Below are experts of layer 6 (counted from 0) of a mixture-of-experts language model. Rows are named router (the router's row for the expert), down (a neuron's output weights, with its number) and show model dimensions 64-127. Each number is 50 + 10 x the weight over its row's rms, rounded and kept within 0 to 99.
Before each expert's rows: a language model's description of what the expert responds to. This comes from a sample of Wikipedia text that the model never trained on.

# expert 3
Description: Prefixes and word fragments
router:64 55 49 34 46 52 67 56 46 47 46 40 59 36 53 37 43 31 51 55 56 69 32 66 53 42 53 58 42 58 40 44 57 42 33 39 55 61 33 60 42 54 53 56 45 41 31 45 46 57 55 55 52 49 48 37 50 51 34 42 42 31 49 52
down0:54 51 68 59 77 38 56 47 48 57 41 61 46 43 63 43 53 63 55 40 44 41 63 36 38 59 47 40 39 66 63 36 44 40 65 55 46 56 49 56 44 55 49 39 58 50 44 50 41 56 60 63 58 50 52 33 50 55 44 45 45 60 49 40
down1:48 61 68 59 43 60 52 43 48 66 47 45 53 23 42 38 58 32 52 55 45 36 64 69 54 42 52 43 52 52 31 46 63 57 40 53 41 37 39 71 53 63 40 58 56 54 65 60 57 42 60 50 47 47 57 42 35 48 48 49 65 51 49 58
down2:41 40 52 53 67 32 39 46 52 47 55 49 55 41 26 35 47 48 56 59 48 68 62 56 48 48 51 44 61 52 33 48 37 57 57 52 43 27 48 73 60 38 42 52 55 38 54 38 46 54 45 68 53 33 55 50 57 34 50 43 38 73 48 69
down3:39 43 45 44 66 65 36 65 40 50 50 56 58 54 54 44 48 36 53 31 60 43 56 33 40 32 53 33 64 59 55 57 49 37 58 63 36 49 42 46 47 42 59 38 54 52 61 45 50 62 50 54 56 40 52 49 52 43 60 36 50 49 52 63
down4:43 35 58 48 58 48 36 49 27 43 47 48 50 48 56 35 49 56 52 50 38 41 56 56 54 40 45 35 44 38 38 49 52 46 39 50 52 55 50 27 57 48 62 53 55 64 51 49 47 40 52 55 46 61 46 63 45 24 36 52 47 64 59 33
down5:48 52 53 60 50 69 48 58 43 66 48 51 47 45 60 59 59 52 47 45 49 40 49 54 47 44 49 50 49 35 51 62 59 65 36 38 46 56 51 45 47 60 54 53 67 39 45 48 54 65 61 53 44 43 47 44 37 43 70 59 47 56 65 46
down6:59 58 52 36 56 55 69 57 50 67 65 68 53 40 32 44 63 36 46 35 48 62 35 43 45 34 45 38 35 55 53 45 45 46 54 58 42 48 49 56 33 45 61 50 59 51 65 55 48 43 47 63 45 60 61 57 53 49 37 27 48 64 56 30
down7:35 29 41 68 59 43 46 55 45 39 43 55 47 38 61 47 59 46 68 67 50 67 37 60 62 55 55 50 68 41 56 59 36 58 52 40 71 51 52 43 56 43 65 55 46 29 45 37 63 58 54 41 40 50 35 48 46 46 50 57 33 46 48 37
down8:57 55 52 36 62 61 60 32 47 40 40 66 64 41 53 73 55 61 59 55 44 57 42 47 45 43 26 45 50 53 52 52 62 61 59 65 41 52 63 61 54 64 59 66 53 40 57 67 57 48 49 49 52 56 39 52 31 61 61 55 64 46 44 53
down9:51 40 55 49 58 52 49 52 68 51 54 41 44 56 44 24 52 53 62 72 59 60 49 48 51 43 55 67 55 32 67 48 68 53 54 40 38 59 44 31 68 49 61 57 59 70 48 45 41 56 72 51 41 52 74 44 42 47 71 60 42 50 40 41
down10:50 57 54 50 32 49 56 30 56 50 49 62 52 33 52 39 49 42 53 76 49 63 56 42 54 56 61 51 40 31 60 43 42 29 25 39 50 41 39 48 62 53 60 63 57 55 41 68 64 40 42 58 45 33 63 61 38 38 56 38 56 61 57 55
down11:63 36 44 45 61 15 53 31 46 43 57 35 51 60 62 58 45 49 46 51 51 39 51 55 56 65 46 47 51 62 57 54 44 58 50 45 34 40 24 64 67 22 52 41 60 55 52 48 76 57 73 41 48 51 53 46 44 34 46 44 46 76 57 47
down12:42 43 56 58 55 51 25 53 57 56 58 59 48 45 43 49 44 29 55 38 58 46 35 51 52 60 38 32 48 58 55 52 60 50 53 70 67 48 53 61 55 43 54 44 45 62 41 59 69 52 38 50 70 46 38 38 46 37 43 53 53 47 56 36
down13:58 48 43 63 31 60 50 43 55 57 46 49 78 38 47 36 53 66 77 44 47 41 64 48 57 55 61 49 43 45 41 67 35 37 48 50 40 51 55 38 62 48 48 52 57 51 50 35 55 72 57 49 53 47 57 34 51 37 42 36 47 57 62 47
down14:34 43 59 56 52 52 51 46 49 55 39 53 39 56 51 70 53 44 50 42 57 50 70 45 48 49 63 54 52 44 54 64 48 60 40 38 47 65 67 42 48 29 46 33 35 54 54 52 65 58 56 45 37 37 62 43 37 53 39 68 44 61 48 49
down15:63 48 61 51 65 55 60 59 51 23 42 54 50 45 47 64 66 41 36 57 60 46 37 53 69 58 55 61 46 36 37 49 45 39 49 38 70 45 42 45 30 35 31 51 42 59 65 66 66 56 42 56 50 32 62 44 50 46 56 37 62 42 70 40
down16:55 36 44 50 45 54 61 41 33 59 59 61 33 51 36 43 71 42 54 58 63 46 48 24 55 74 56 41 48 38 56 47 33 44 65 56 41 51 62 55 49 42 52 38 43 62 53 51 38 57 38 54 62 44 48 54 52 58 44 64 53 62 61 42
down17:64 54 61 43 36 41 49 33 61 62 21 49 29 55 36 43 55 59 49 49 48 53 41 61 46 41 59 52 54 69 47 48 47 56 43 55 55 55 64 52 46 62 49 55 51 51 29 42 51 31 58 51 50 41 62 44 55 56 53 49 55 55 42 48
down18:30 45 67 46 40 45 35 50 54 59 40 70 32 51 61 53 34 44 57 43 34 49 46 29 66 52 44 51 56 63 63 46 76 64 44 48 49 40 49 56 48 41 40 50 43 61 49 46 36 51 44 67 56 39 56 46 40 64 58 25 45 50 61 46
down19:60 63 50 54 53 44 66 44 46 61 48 42 48 33 35 55 37 48 26 50 33 51 53 55 40 47 67 47 68 53 57 38 36 43 46 29 21 52 47 52 36 61 58 60 59 52 45 63 35 59 34 43 48 60 44 58 43 54 29 52 44 56 60 61
down20:56 68 39 41 56 31 68 57 40 40 55 53 64 43 50 60 48 57 53 67 45 58 44 50 64 43 53 57 70 33 61 37 38 69 44 56 56 49 42 46 70 55 27 33 46 56 37 44 64 50 54 55 37 42 55 47 72 58 49 60 29 71 47 65
down21:48 52 66 55 57 69 49 38 44 66 45 51 50 52 38 50 46 51 56 39 43 46 78 58 68 47 53 56 35 53 42 46 48 43 52 44 51 43 47 70 75 52 32 48 43 40 43 41 31 43 55 63 40 69 51 60 43 32 57 45 46 62 47 62
down22:67 59 47 43 47 52 44 42 81 51 64 46 63 47 52 50 49 53 49 57 49 50 49 60 40 44 45 49 53 46 50 45 41 54 52 54 47 29 69 43 48 31 60 47 60 53 50 40 42 53 41 58 34 60 54 58 44 66 59 35 49 43 57 71
down23:60 56 53 48 50 49 58 48 33 42 39 56 48 50 57 47 48 58 35 56 35 55 48 42 56 47 52 51 48 38 56 64 44 49 70 58 47 49 44 30 53 35 58 41 34 28 41 47 55 58 59 37 49 58 56 56 55 44 60 70 84 52 41 61
down24:53 57 66 24 55 54 62 46 63 50 53 41 46 59 51 67 47 53 56 61 63 44 61 63 58 39 48 45 45 56 41 56 59 47 57 60 57 37 70 51 53 39 41 55 41 56 44 69 56 48 41 46 63 47 41 37 54 53 49 56 50 63 34 29
down25:52 52 42 53 39 43 54 37 62 48 51 50 34 45 53 66 64 43 68 68 54 70 60 25 51 47 36 61 75 51 43 60 40 57 60 61 47 36 67 55 42 54 68 50 41 39 39 49 38 54 55 51 45 69 48 38 51 58 43 49 40 63 68 74
down26:40 62 75 33 54 46 53 36 59 49 51 46 48 55 52 55 53 50 49 56 63 49 49 59 42 72 64 53 64 49 58 48 57 36 42 50 60 59 45 48 70 42 47 45 54 43 60 51 38 48 31 58 61 39 44 52 32 51 48 39 44 32 48 63
down27:70 45 55 45 55 58 39 47 47 48 39 60 57 49 69 49 59 54 36 65 31 58 44 49 31 40 54 47 50 51 38 38 60 59 43 67 46 56 53 53 47 37 43 45 62 48 42 50 65 52 45 53 43 47 30 41 32 60 55 48 54 38 66 48
down28:43 45 49 37 58 43 47 49 46 41 63 53 49 50 42 45 41 45 45 45 52 62 57 51 43 56 33 70 42 48 57 58 50 49 66 46 36 49 53 43 38 38 44 50 45 40 54 21 58 45 45 31 52 49 54 43 27 55 57 47 40 40 59 38
down29:44 59 50 67 53 34 68 21 40 55 49 45 50 65 70 41 41 56 47 40 61 54 56 54 65 51 63 61 49 43 53 51 65 52 51 51 39 45 39 38 47 57 61 31 58 65 59 34 44 42 36 46 41 64 55 30 42 60 42 31 46 45 35 51
down30:43 52 57 73 52 58 53 48 71 45 58 54 32 70 55 69 56 49 63 50 57 44 71 46 57 44 53 54 38 37 62 43 63 52 55 64 60 75 40 30 62 60 41 35 65 41 58 52 32 68 45 42 58 53 66 49 39 66 46 50 50 53 64 51
down31:53 53 47 36 49 42 55 27 55 42 44 36 56 67 39 70 59 37 53 48 59 73 50 42 30 45 51 55 45 50 47 50 24 54 35 59 68 59 36 33 57 52 41 49 50 47 68 41 35 42 50 39 59 42 58 63 53 46 45 66 62 56 48 73
down32:48 49 64 35 47 55 55 57 42 63 60 57 46 36 54 53 59 51 60 60 67 52 42 64 60 71 42 54 49 59 44 39 57 50 55 46 43 47 65 38 56 54 61 57 38 43 49 46 53 59 45 38 49 48 38 60 49 45 46 18 30 43 53 35
down33:44 46 54 58 31 42 52 48 53 55 41 49 56 51 49 50 62 38 53 66 42 55 48 67 69 48 52 36 50 45 43 61 48 55 39 42 62 51 46 39 62 32 57 46 30 49 74 50 49 34 57 48 37 61 44 59 62 41 33 35 47 51 71 64
down34:53 43 44 40 57 39 51 63 25 66 50 68 68 48 40 60 43 52 39 53 51 47 40 49 49 40 55 47 46 26 46 34 57 51 62 42 68 56 58 58 44 52 47 50 60 51 69 44 49 42 66 51 53 48 53 44 57 53 56 37 63 30 53 44

# expert 5
Description: LaTeX and foreign words
router:51 30 54 32 50 39 50 31 49 55 59 38 49 51 46 52 47 39 32 59 44 45 60 73 42 45 42 43 52 52 58 37 64 47 38 60 60 73 58 42 50 51 50 53 44 45 45 48 43 59 61 47 66 45 47 56 48 49 36 51 59 57 54 64
down0:43 41 35 65 51 62 60 28 24 57 53 40 65 47 45 45 56 45 43 64 56 66 42 34 50 36 44 46 41 58 42 26 69 61 48 40 55 51 44 60 72 41 39 55 66 51 44 51 52 48 61 41 35 63 35 44 53 60 58 43 59 52 69 54
down1:39 44 58 32 71 41 60 55 45 60 56 57 49 65 50 48 51 50 52 56 55 33 59 60 45 54 56 62 53 58 67 35 57 48 67 65 52 45 54 51 43 49 52 49 46 46 48 69 41 52 44 54 45 47 41 48 52 49 36 42 56 46 39 59
down2:28 56 78 40 51 47 56 49 42 54 49 56 67 55 61 50 45 55 55 35 68 29 44 65 47 57 44 52 50 54 44 41 71 48 45 44 57 47 54 51 51 23 41 63 52 58 48 62 62 64 59 58 39 48 59 40 58 29 48 61 37 60 64 52
down3:51 41 42 68 31 57 47 52 56 54 30 32 54 59 46 58 36 22 58 63 59 54 49 44 49 65 59 56 43 64 56 53 54 48 55 31 50 17 54 45 52 54 50 42 48 37 36 62 50 42 39 55 57 50 47 62 66 45 62 32 44 65 38 43
down4:53 25 46 46 46 48 59 50 65 49 56 57 51 46 46 42 53 54 41 60 46 73 43 50 59 48 57 56 59 62 45 42 41 56 50 38 64 39 63 63 46 59 30 31 48 68 56 39 66 45 76 58 59 54 44 40 45 48 52 36 43 55 67 50
down5:34 56 49 33 51 56 35 38 48 65 42 57 49 56 53 57 61 49 46 51 57 34 48 49 31 46 44 47 57 66 66 52 56 51 50 56 45 56 38 53 46 41 43 39 41 53 54 50 39 63 34 37 49 37 54 43 51 50 36 55 48 56 58 45
down6:38 35 52 53 46 54 62 54 47 45 50 49 58 33 51 47 49 41 52 48 36 43 48 68 42 55 45 56 69 51 45 70 67 45 46 56 40 68 55 49 45 32 58 63 48 61 48 33 58 42 48 46 54 38 50 49 72 51 41 44 51 49 38 46
down7:45 40 41 48 66 45 51 63 47 45 34 57 52 50 40 42 44 50 52 53 47 62 33 50 46 60 50 68 55 45 52 38 57 53 59 45 62 48 68 55 68 53 46 61 59 62 32 68 34 68 46 60 61 47 29 49 48 44 43 58 52 76 59 46
down8:49 48 30 55 46 66 60 40 47 64 76 38 54 41 66 49 53 48 56 63 34 46 59 61 34 59 59 54 44 45 65 50 50 29 44 44 42 66 58 63 47 41 54 54 36 49 46 46 44 36 50 58 62 29 57 55 52 45 42 46 49 48 50 44
down9:58 61 51 52 49 61 50 72 40 38 72 53 56 49 54 49 20 48 54 59 62 67 42 47 26 37 37 56 50 47 52 69 49 50 20 73 50 58 49 42 48 54 49 34 54 38 42 62 50 53 43 44 42 61 73 59 39 53 37 65 57 38 41 48
down10:54 48 51 51 52 43 50 54 50 42 45 36 73 62 58 49 49 54 45 58 43 41 60 41 47 33 34 47 40 52 54 58 48 47 37 74 36 56 50 40 41 57 36 43 39 46 54 51 32 48 39 57 39 38 56 62 61 68 47 47 41 48 43 51
down11:57 68 59 65 56 45 33 47 59 44 44 57 44 55 39 42 71 45 51 71 58 33 41 56 51 51 49 61 38 49 59 52 43 60 31 42 44 56 46 41 45 41 44 60 48 56 49 38 41 46 54 34 56 53 42 43 46 49 44 45 41 59 22 56
down12:49 47 46 59 57 59 52 58 66 58 56 39 46 48 40 50 33 40 35 58 43 52 42 45 79 69 54 53 41 51 43 50 56 66 68 66 59 39 45 66 32 45 58 46 52 45 47 55 46 66 55 37 40 54 52 44 41 55 46 45 62 54 42 49
down13:50 39 39 43 42 50 48 60 52 22 69 57 59 66 56 57 43 56 60 44 51 74 49 53 42 38 59 54 49 56 51 54 50 43 55 33 52 51 57 52 52 51 65 51 50 42 57 62 58 62 46 58 63 59 52 46 45 50 46 69 31 63 54 35
down14:66 41 47 61 44 62 45 37 40 33 59 62 49 38 46 68 52 62 53 41 39 58 57 46 53 59 52 46 44 53 49 50 44 60 48 51 54 38 55 35 60 53 60 61 45 34 40 47 51 74 58 43 50 35 58 36 42 48 50 54 51 43 53 61
down15:54 50 52 48 43 46 40 60 72 35 48 47 53 50 45 38 66 38 37 42 59 43 36 34 59 35 34 52 40 35 52 39 36 57 36 39 45 63 52 61 41 44 46 47 48 64 65 56 42 39 39 58 35 66 68 47 50 53 46 51 41 49 62 49
down16:40 41 43 46 46 35 48 49 43 45 47 45 42 57 47 57 58 54 44 42 49 45 55 48 60 46 53 29 42 38 49 53 52 41 54 48 61 50 64 47 53 48 49 47 74 62 64 62 62 55 52 67 67 51 64 45 42 52 49 61 51 56 38 52
down17:43 40 41 54 58 60 53 63 29 52 62 48 43 38 39 59 39 42 39 32 47 49 53 47 45 37 41 54 69 64 37 71 29 30 68 52 55 31 36 57 43 51 55 33 44 66 46 33 54 60 57 44 44 37 39 60 47 28 33 51 50 39 45 52
down18:54 51 49 36 61 53 44 54 62 48 53 45 52 58 51 40 60 48 41 43 58 53 52 48 39 48 52 47 57 66 41 39 60 43 57 42 55 45 47 50 50 65 51 47 54 49 47 73 45 60 75 40 61 67 59 46 50 39 52 47 33 50 35 43
down19:39 40 62 56 56 58 68 52 35 49 38 60 69 39 52 52 37 54 56 53 29 48 63 46 36 46 46 66 56 45 47 27 53 49 48 46 41 58 55 68 63 72 52 37 37 47 61 48 42 46 35 50 52 40 55 48 66 44 53 53 52 53 40 41
down20:64 55 46 55 55 54 52 67 47 38 41 52 59 37 50 29 43 62 71 58 27 50 54 45 47 32 58 50 28 42 63 41 37 65 51 57 76 47 51 54 46 55 44 49 55 55 43 67 49 56 31 54 61 36 51 38 56 60 40 65 44 49 72 37
down21:57 56 63 52 48 64 45 42 55 50 50 58 60 48 42 62 52 49 40 48 37 55 48 57 50 55 36 54 64 47 46 64 37 63 45 59 38 47 45 47 48 48 39 48 52 67 59 56 18 46 67 52 47 46 40 26 32 44 60 49 59 33 52 56
down22:48 55 60 47 42 55 51 60 69 46 58 31 83 64 50 50 61 34 40 39 71 72 50 56 63 41 54 44 60 63 48 36 59 47 48 53 63 51 39 44 31 51 34 49 57 39 62 27 45 59 62 58 55 38 58 65 38 42 40 36 32 64 31 60
down23:62 50 54 60 53 45 59 69 52 60 57 58 48 48 29 56 36 52 76 49 46 43 67 50 51 39 34 58 56 50 36 38 52 48 46 48 47 39 39 45 70 42 69 54 66 64 57 65 54 41 49 64 53 56 40 53 64 58 54 19 45 45 46 61
down24:43 61 58 41 41 34 62 48 62 58 55 51 66 66 49 49 46 44 52 60 51 30 54 52 49 49 61 53 51 63 41 64 43 69 45 41 56 69 42 57 49 49 59 64 54 63 69 63 59 82 50 56 70 55 63 44 30 50 32 43 47 46 40 51
down25:57 41 42 40 55 55 45 39 43 52 40 60 43 76 66 35 66 54 70 59 44 39 52 49 48 58 66 34 55 56 66 47 53 49 42 52 56 36 58 59 60 58 34 47 57 50 49 64 42 51 53 53 72 59 34 56 54 44 49 44 55 32 57 57
down26:58 57 32 59 45 38 47 56 50 48 49 49 39 45 56 44 55 52 55 40 58 51 48 46 47 49 43 58 50 74 38 46 60 57 51 54 56 57 50 60 51 43 48 47 72 52 40 50 53 51 53 49 49 63 30 75 32 59 55 32 46 49 32 74
down27:44 60 45 27 51 46 55 65 45 43 51 35 47 39 38 37 55 39 56 61 32 45 47 54 52 50 65 49 70 57 60 37 55 38 50 39 56 50 62 52 44 39 47 34 51 60 52 70 36 57 56 62 39 52 50 60 56 57 54 54 44 61 42 36
down28:47 51 65 60 63 62 47 39 62 68 62 33 50 68 69 69 49 53 50 37 59 37 36 53 54 43 48 49 57 39 26 27 40 63 67 69 56 45 45 50 49 67 50 51 46 41 51 57 49 44 61 62 36 53 32 45 51 58 44 47 58 50 64 50
down29:59 52 57 41 44 59 54 46 34 39 52 48 43 26 60 46 57 44 33 37 46 51 66 49 65 57 50 66 53 58 44 50 41 15 28 57 47 43 37 48 33 50 49 49 64 45 69 41 45 71 53 49 56 35 51 31 54 36 64 46 56 56 57 52
down30:42 56 55 62 30 57 55 66 62 51 49 51 64 41 47 55 40 53 50 58 27 46 53 53 42 43 56 67 36 48 47 45 43 45 55 41 42 53 58 52 61 45 47 47 46 54 46 54 40 41 45 60 57 43 38 48 35 53 56 46 40 68 25 57
down31:54 56 51 47 57 55 49 56 50 33 51 58 63 52 67 53 59 61 56 50 40 54 48 38 48 38 60 49 43 69 52 40 40 75 27 45 50 53 50 47 50 54 54 50 30 44 45 61 31 28 50 44 56 63 70 52 66 51 47 38 49 40 51 50
down32:49 39 58 53 41 78 54 28 50 55 43 51 60 49 39 59 49 39 45 43 67 45 42 46 62 40 55 54 50 62 47 57 41 49 44 31 40 54 36 51 48 45 47 60 38 43 52 73 38 58 68 37 52 61 54 58 50 51 53 39 35 53 49 62
down33:45 52 63 45 63 33 29 50 52 49 51 48 68 41 44 57 42 57 54 54 36 38 52 52 47 57 44 54 53 59 47 55 31 51 63 64 63 63 66 38 40 49 57 45 41 42 53 56 61 55 55 51 38 63 30 48 53 60 63 75 40 42 60 48
down34:62 53 56 53 73 35 44 58 48 46 45 59 55 45 52 55 42 35 48 38 35 76 64 61 62 49 62 59 39 51 48 46 41 40 38 52 38 47 66 41 63 58 41 37 66 49 49 36 53 54 37 59 66 61 54 66 70 46 38 38 31 36 39 53

# expert 20
Description: Non-Latin script bytes
router:45 41 54 45 37 59 51 43 50 33 38 30 52 65 66 21 64 42 47 56 51 47 59 46 44 44 40 48 44 45 32 71 61 58 44 43 47 45 31 42 61 35 40 53 43 51 43 45 58 49 33 33 59 39 52 51 44 59 60 43 51 35 54 59
down0:56 57 49 48 55 54 41 46 45 69 56 58 50 44 41 52 54 39 62 37 72 57 44 60 52 57 45 55 38 51 49 50 61 58 54 48 33 51 46 52 62 50 59 61 36 67 44 39 60 45 28 40 51 47 52 60 40 40 43 54 63 43 50 46
down1:68 53 56 65 56 53 48 62 61 47 51 58 61 52 37 68 43 49 43 61 44 45 54 44 29 55 43 52 56 38 52 48 47 53 48 52 30 49 44 47 49 52 35 61 38 31 48 36 46 45 40 61 51 58 69 67 50 52 57 54 51 59 62 37
down2:50 53 54 43 34 49 57 45 64 40 56 47 37 65 59 67 46 63 52 49 39 46 41 45 47 57 50 70 40 60 37 33 53 40 52 51 46 41 53 58 28 55 66 64 55 45 46 61 59 43 39 52 46 60 53 60 45 46 43 54 61 63 53 46
down3:46 43 40 65 29 46 64 77 69 64 54 56 65 63 46 41 58 48 63 46 29 41 40 59 51 60 59 42 44 60 55 62 42 41 69 41 43 43 53 75 51 54 62 52 62 52 67 65 48 47 41 54 56 67 57 44 37 41 29 39 52 53 40 62
down4:49 57 41 46 56 51 37 40 62 58 49 58 66 48 51 33 29 55 61 48 58 47 59 46 48 54 49 52 51 40 72 37 56 58 72 68 29 27 52 42 55 55 54 52 44 43 27 61 60 54 46 45 57 62 57 60 43 42 47 57 44 51 32 56
down5:48 41 58 56 50 48 48 44 52 51 46 59 59 59 60 45 52 59 56 61 49 61 56 52 62 62 63 49 44 66 40 59 59 58 53 48 47 52 44 41 49 47 44 42 53 46 43 69 33 54 48 51 58 39 28 53 65 53 51 45 29 45 51 63
down6:60 30 56 65 57 55 62 53 54 62 54 47 68 53 43 46 40 40 46 37 47 60 48 52 45 54 40 41 53 53 49 60 47 51 55 60 48 67 47 56 51 61 47 28 54 47 65 44 54 46 48 38 32 19 47 56 43 35 56 45 48 38 57 60
down7:61 48 44 47 64 62 45 50 22 44 54 56 61 45 54 41 34 52 38 67 41 60 44 58 53 60 45 44 40 48 67 46 40 41 47 49 58 56 42 56 41 37 59 36 64 56 28 44 39 47 55 42 62 57 53 51 65 58 57 45 27 59 60 58
down8:75 52 57 45 53 42 54 63 51 60 45 43 50 65 46 52 62 44 52 50 53 60 33 38 63 49 48 60 61 41 31 48 50 51 48 58 60 55 56 44 55 48 79 48 44 56 45 41 51 51 68 23 48 53 61 60 62 60 52 53 41 54 58 55
down9:57 55 58 45 50 33 42 71 59 48 49 66 32 62 49 48 59 71 60 52 30 39 54 49 43 55 53 53 48 51 49 35 46 50 58 56 44 62 50 49 44 28 64 45 39 62 45 52 49 56 66 56 59 50 51 55 53 45 58 52 54 46 39 61
down10:33 43 38 55 45 48 36 42 56 58 57 55 47 45 54 53 44 51 53 44 44 49 63 43 56 45 40 54 53 31 44 56 46 60 45 60 37 44 54 52 26 63 46 61 65 58 35 47 37 39 59 69 59 50 45 54 48 52 44 61 46 48 35 46
down11:46 34 64 45 67 49 32 66 63 58 46 45 39 46 46 58 54 52 48 58 53 37 48 65 72 49 38 35 46 40 53 52 55 44 38 55 55 35 63 35 66 52 38 45 66 38 50 55 46 59 67 46 40 46 89 53 34 55 66 58 49 61 57 41
down12:59 66 41 47 44 38 37 73 67 54 36 58 38 61 50 62 43 54 45 67 55 44 56 39 64 46 54 41 51 54 38 56 58 46 52 40 61 47 57 67 61 59 59 43 47 35 51 52 34 56 70 46 80 50 40 52 37 40 47 46 50 48 58 44
down13:48 53 49 67 49 76 57 55 35 53 46 47 51 64 72 43 50 39 55 57 38 68 44 47 49 24 63 63 51 51 46 43 53 45 46 50 50 46 43 47 59 29 21 49 48 58 52 36 46 61 48 48 47 51 55 54 51 63 55 54 29 74 61 56
down14:40 42 61 39 43 63 37 50 44 48 61 31 58 43 30 46 71 41 40 44 55 56 47 56 48 55 45 30 56 51 68 61 58 46 42 60 57 55 54 60 33 47 42 49 51 63 29 57 37 42 43 50 53 71 61 62 42 55 38 49 40 24 38 50
down15:60 66 58 27 59 61 38 48 47 43 31 42 66 53 60 55 51 44 49 50 53 51 56 39 38 32 33 55 61 49 51 50 53 38 45 41 53 54 48 46 50 42 41 41 34 31 48 35 44 52 54 43 24 45 52 47 47 63 44 43 60 45 56 37
down16:38 49 47 62 43 47 38 38 59 49 75 49 54 54 42 30 63 48 41 49 54 55 54 52 33 58 44 42 37 60 47 41 35 69 62 60 67 51 42 52 58 58 53 56 44 53 49 53 44 53 47 32 43 68 48 61 56 53 54 52 38 45 50 57
down17:60 64 55 49 40 50 70 68 53 50 44 54 33 55 57 45 53 53 39 32 48 57 47 51 49 44 63 32 43 45 79 45 35 46 49 48 50 34 45 59 73 52 45 45 49 67 54 54 40 59 57 36 62 51 57 46 55 55 56 52 50 54 56 49
down18:40 62 38 56 61 55 46 37 49 51 58 47 32 45 44 53 62 41 43 47 50 40 43 40 50 54 46 36 62 50 52 44 42 48 46 54 57 49 57 55 54 59 44 43 64 43 43 40 48 43 58 54 48 70 58 56 55 43 69 42 42 44 72 47
down19:50 59 79 66 58 40 49 38 47 57 37 62 58 51 37 37 59 39 68 56 54 34 35 60 45 46 61 52 55 72 53 49 43 47 51 65 48 61 77 58 65 42 56 41 75 54 41 51 39 51 51 49 55 61 41 46 56 68 59 49 44 42 29 41
down20:49 23 40 51 42 71 60 64 46 47 57 76 36 62 31 55 55 37 62 51 29 49 41 60 75 48 27 39 34 49 55 42 61 72 50 42 42 69 65 66 50 56 45 44 53 36 53 70 52 44 52 47 55 48 41 58 57 60 29 44 42 73 56 51
down21:58 46 63 66 43 41 37 63 46 74 56 78 50 49 35 52 65 38 52 69 47 43 44 24 50 45 60 58 59 60 38 38 45 41 33 42 54 54 47 49 43 53 80 43 30 58 45 52 46 65 68 43 44 51 61 44 50 37 60 54 49 47 36 34
down22:59 48 43 53 40 51 48 47 50 55 53 41 46 51 40 47 55 45 50 23 69 42 42 41 54 45 53 58 43 52 37 67 48 44 50 48 37 46 43 67 57 38 63 55 35 40 58 38 47 56 46 44 38 51 61 47 56 44 43 46 50 62 49 48
down23:51 38 55 37 58 58 51 59 49 50 66 52 50 51 44 48 46 60 31 56 59 27 56 48 56 47 52 46 60 43 48 47 44 55 35 46 55 46 41 49 61 73 49 50 49 57 60 40 44 48 54 58 61 62 49 60 54 39 60 52 51 69 41 52
down24:50 50 60 51 50 50 42 27 67 61 54 53 58 40 47 53 54 48 65 54 63 53 59 61 56 41 73 44 53 54 27 68 30 50 36 52 58 45 59 42 47 54 29 48 43 52 44 51 51 55 58 56 48 50 46 39 60 39 59 61 38 47 39 33
down25:57 61 57 70 54 67 34 40 46 40 50 52 71 55 45 48 41 60 39 56 54 55 35 37 53 66 50 55 44 31 36 47 62 40 39 61 36 56 46 46 48 42 62 61 52 52 40 58 37 46 62 37 40 28 51 47 57 41 43 38 55 47 30 47
down26:55 39 63 50 50 55 46 58 45 65 46 42 36 70 49 54 42 73 41 49 45 62 57 46 33 36 45 40 45 38 31 42 40 64 49 55 35 65 38 56 48 70 49 43 59 55 51 55 60 41 59 45 72 34 46 50 45 45 50 65 44 38 40 44
down27:54 64 35 48 70 40 53 52 51 67 53 63 45 43 57 41 48 64 50 56 54 50 42 37 46 47 65 53 35 31 35 52 59 61 41 44 60 42 47 67 46 60 57 64 33 65 53 48 50 36 63 35 61 64 51 41 34 50 56 56 48 39 41 46
down28:83 65 53 48 55 45 37 59 49 44 68 49 51 38 45 52 54 55 29 54 59 62 65 59 45 37 51 52 58 32 55 32 52 59 55 53 39 52 54 47 47 56 57 48 67 64 48 46 54 49 53 48 72 48 33 41 49 49 54 57 51 47 67 52
down29:32 36 57 65 47 50 66 52 46 40 34 36 26 59 59 42 56 47 32 50 31 50 46 40 63 33 49 48 48 38 67 72 57 36 52 34 64 33 53 46 45 56 57 58 42 61 53 37 67 66 59 35 37 52 42 63 59 58 50 34 53 54 52 43
down30:34 36 47 36 66 50 50 36 36 45 56 50 46 49 69 41 59 59 56 57 43 63 52 52 48 44 44 43 56 62 71 37 44 47 67 37 58 63 44 40 54 43 67 52 46 50 38 50 65 40 52 47 44 34 56 60 49 45 45 76 47 54 42 49
down31:38 45 57 43 47 35 46 32 50 50 49 48 49 46 34 30 40 48 44 75 59 68 57 47 44 39 52 59 53 54 38 51 48 45 48 58 39 44 55 61 41 49 44 57 56 42 51 56 44 33 65 53 56 44 43 33 61 60 39 64 64 51 51 61
down32:56 40 57 48 54 54 51 47 67 54 51 47 33 64 55 54 57 66 63 44 54 51 58 47 57 68 55 63 53 64 78 41 58 50 52 43 61 36 45 41 57 54 47 38 58 59 49 47 45 61 48 62 22 42 59 56 48 62 46 49 51 52 57 55
down33:63 44 45 48 47 45 42 57 42 44 43 48 56 57 38 62 58 47 61 57 38 29 60 56 41 67 46 48 56 62 46 57 49 36 28 67 45 51 51 47 50 36 62 66 59 48 49 52 37 50 58 60 50 46 55 45 71 69 68 35 50 47 49 53
down34:61 52 47 57 47 68 59 47 59 33 51 45 75 67 57 66 42 42 56 54 61 45 52 56 52 60 41 58 54 53 48 42 40 52 47 51 52 63 65 67 58 51 35 58 50 55 61 71 36 51 58 45 55 59 42 63 43 58 59 48 56 41 45 59